Weights of a small mixture-of-experts language model, trained from scratch on English Wikipedia.
Training: a variant of Adam for the experts, 5267 steps.
Below are experts of layer 4 (counted from 0) of a mixture-of-experts language model. Rows are named router (the router's row for the expert), down (a neuron's output weights, with its number) and show model dimensions 0-63. Each number is 500 + 25 x the weight over its row's rms, rounded and kept within 0 to 999. Numbers have three digits each.
After each expert's rows: a language model's description of what the expert responds to. This comes from a sample of Wikipedia text that the model never trained on.

# expert 29
router:513523457518493540508486504432517519479483471533510475496492489510478507492536506513486491507517455484516449485524518506511506516534521476519519514418512480499528491488483506500478518484528472
down0:506482517488464531540547510456544449501515521526507486512518467499508478498441462463525502527474512545511495491540496465521507505461449526479473527471512520514487442511501478529521492470543516
Description: Single digits inside years and table numbers, especially taxonomic author citations (Girard, 1889), plus table entries like None and Release.

# expert 56
router:517519491534522488525553455495519497481460518484518526503511499434481548485484440461471500531480466557495491505497500468510530532502530475481539506506511555456483495488508464504503488478528465
down0:495486493470482553504500505489517514487425477531475500518512506537505514535487541524536524465468517445464431492508502519470448517469513469513471511526470481470505484506549490534467536548554508
Description: The, of, and modifiers like entire, original, previous, called, renamed, which lead into a title, name or noun phrase.

# expert 41
router:483491501526498458519471515523464526513489467483482455480509521483497507512459481517514520504502503515489499504512486492475471489520523475490483512507475495470482528505507451540491470519475484
down0:544507484482487535514488519481489496472470518517498527475527496564462501458486502514452532504479505456491478502528517471500526468489512523475515491502470453489528464466544464542462536519519495
Description: Final words of venue, league and event names in sports tables, such as Arena, Stadium, Cup, Championship, Racing, plus table pipes.

# expert 10
router:492512501504482475498487519486511482495508505454487489516535455515474457496467517507516486510516512502488474499535488554485492488525493527472532473498473532484458467484523510505555477500518526
down0:488492493511456527551502484484497492472490521488449471488536468486511481521461519530541540472448490513512531505540501451478520498473477541526480492530553507523472480458500510531523484469504527
Description: Final digits of long numbers, closing brackets and commas ending list items or table cells, as in $5,545,955 or (H,26,31).

# expert 12
router:510482485509542507520496482508529449481500569511498459521519526483549504466481536452517504478469501525505537500511527483483469503530507457518531503500537512488487527551500521494454515527492533
down0:492487517512484508505538461459511475512458476530488488513466479537501520462507513530449495479510547536499526521505485510489561478470498450489467520505473496490489524495527529487465494478490479
Description: Digits of day numbers and years right after a month or "In"/"On", as in "on July 8", "In 2016", "in 1941".

# expert 6
router:531463524504546504507521473532501504514533525487515504500503531520528486488476540471501494477482520491481494501553534468507468506456493503518511484518531507538530479519501467497521527515481536
down0:504536525517537529470504538498476513491486486517474481486520486521516492512500489523500507479495516507478517537508485500508474540485484537485480488510514489502508503474528522527495531507490516
Description: Spaces, first digits and words like from, since, born, December introducing years or dates in biographies and career infoboxes, e.g. "from 1909", "Years: 2006–".

# expert 44
router:513451515539503479470523501458529540457503487507509510475484457498508503476499523498503504455501483463457464508539514507484477487518451494492498474548521529498506523548546513519463512552488464
down0:531522481531491547476455540464508473477525542529537472486502518467520513509550525548524473477489461525463534514534460547518490493521488535478448545496497505544504524482494512481468534459516486
Description: Prepositions linking a noun or verb to its complement, such as from, with, via, until, between, by, and commas closing descriptive clauses.

# expert 7
router:495512495505472485525473508500491481499496500531500518472498472550498526512531514497479518529541476493510472522516493541483532504498466503504450511458524477486467468477478478516500532459495515
down0:526539478476442522519515487470548504451503483479471489485518493518499499477525466501520504501516482478498515513541470480471522548490501512470543511509503490489464516498488495528447507475556510
Description: Markdown table cells and pipes, especially headers in election and sports tables like Votes, Candidate, ±%, Apps; also with, and.

# expert 20
router:553513502524479506517476485512459480521494470493543522539477454495534490486536474482475436500529481514521518481514518507474485532512470537509513507471493486454499529484524527491536549527526498
down0:490495476489448536528521493479476485531500537492467480470550482500443509486478511492478511541472466478499483494484423461515488481487528473494516507523493512438498518518517547523483471487490466
Description: Individual digits inside vote counts, statistics tables and years, like 297,661 or 1972, mostly in election and sports tables.

# expert 24
router:501500526498490488488483515463510480493465520497497478514509553556497513478519513503518515510499482457474500494461451509480484480504501461456506502535494467475505487498528487524516493532467514
down0:493516471472473523530505465507481499522490503534497503499543530519514520481532496504460479464484452494513488502520500508549503484488517486519478467527475523508468500522516516521459490500491510
Description: Pipes closing rows in results and statistics tables, semicolon-separated result lists, and auxiliary verbs such as was, had, been, were.

# expert 59
router:521506467521489523472522484517498537490479468454485532518493520460482464505514451536521441524479513455460485461513523521517517546532463512502489519542487487520502448460484497504552525496518489
down0:512507456491462536538518458463440500505487546518472487521496495532527520473493503538482512484489501488483483520483416494491473466446479495497516450475513483494516508510494513527450505535506471
Description: Occupation nouns in people lists and infoboxes, such as politician, footballer, businessman, lawyer, plus table pipes and birth parentheses.

# expert 50
router:468511484521535479508520527454504507531485513428519475477523471503520495497544520506475492506536529473514548497470505505468493503504536494486466517520507534491507541468479492504485501471484485
down0:487484516479465488515542491481489467476488489526514552431494452547538517483498486502546435489523507489551466523510479513500496490487478542517470482532475504483540531441540453508488491504555475
Description: Plural endings s, es, ions and plural nouns like students, players, episodes, injuries, plus other noun endings in running prose.

# expert 60
router:481488483508476528532481488494506530506480509487532525483514527486503473457511484503461463537491498472467466476502523478463544535504499503463515524550515497478499511460527492492476486497471474
down0:498480468473509469500518462504487480496484498497504491448518458534508523478455497513485552454484469516556504465505486449504485527504459522475488524514518543503486498504486481535558512488500464
Description: Possessive 's after nouns like father, mother, husband, plus words like own, board, management, control following his/their.

# expert 30
router:473514455519484487521479508458525483525497506495496534460475554484479473515525523529471468526512446475491549474457488514506516503504540486488466546524459491485485487493495504511489482475465481
down0:492475503471467499528510490504486479490461531561506528489526487524501478516558476471480491457494534498493476483508502504518532502468521475482524487525479524526529494485531453511463477544473484
Description: Pipes, spaces, dashes and numbers inside election, football and discography tables, plus plural nouns like programs, individuals, schools.

# expert 8
router:479514503548483547516475494450515507463465522486528515508494515540485492478550519538524456506475480486468484431545511537523498521493530507526497471554486509484492502515497540518493464485483522
down0:465529499495480478530526491502470504486521478560499491477536474504481515478534474499482489499455490505534481499516518482497477494478499496506496518534503478517505508517491474518462507528493462
Description: Pipe separators in TV-guest and discography tables, spaces before years in species author citations, closing parentheses, semicolons, and possessives like his, her, their.

# expert 28
router:478447441510470547541471491475510494521463459503465519478506518453496526508492513495469482528515540536509507536512514543508531535495497450507458473511515458501471538490508498526481521519468495
down0:466481478479510514492519512527483510520480542519522481479490459514518512472508521512521485444490511480528484483506488476507461512541468453481510492503500477475491511482497482515498517475485518
Description: Pipe separators between table cells in sports results and rankings, plus opening parentheses, backslashes in math, and country codes like FRA, ITA.

# expert 27
router:499505504543508504449535486477486526483461519452495482520470548528466527450536494512504483455469559457492473470502507523478499500494514481495502493519526488499465474469484559477500518475494523
down0:505474495450437525517515467524461515540505520544493503502540525504493546495502516513509506511476517494485456506486491436469472498471485513534522501520513484517515497532494453510529489499486519
Description: The words which, it, was, were and been in descriptive sentences, e.g. Foundation, which gave; and was renamed; fly over it.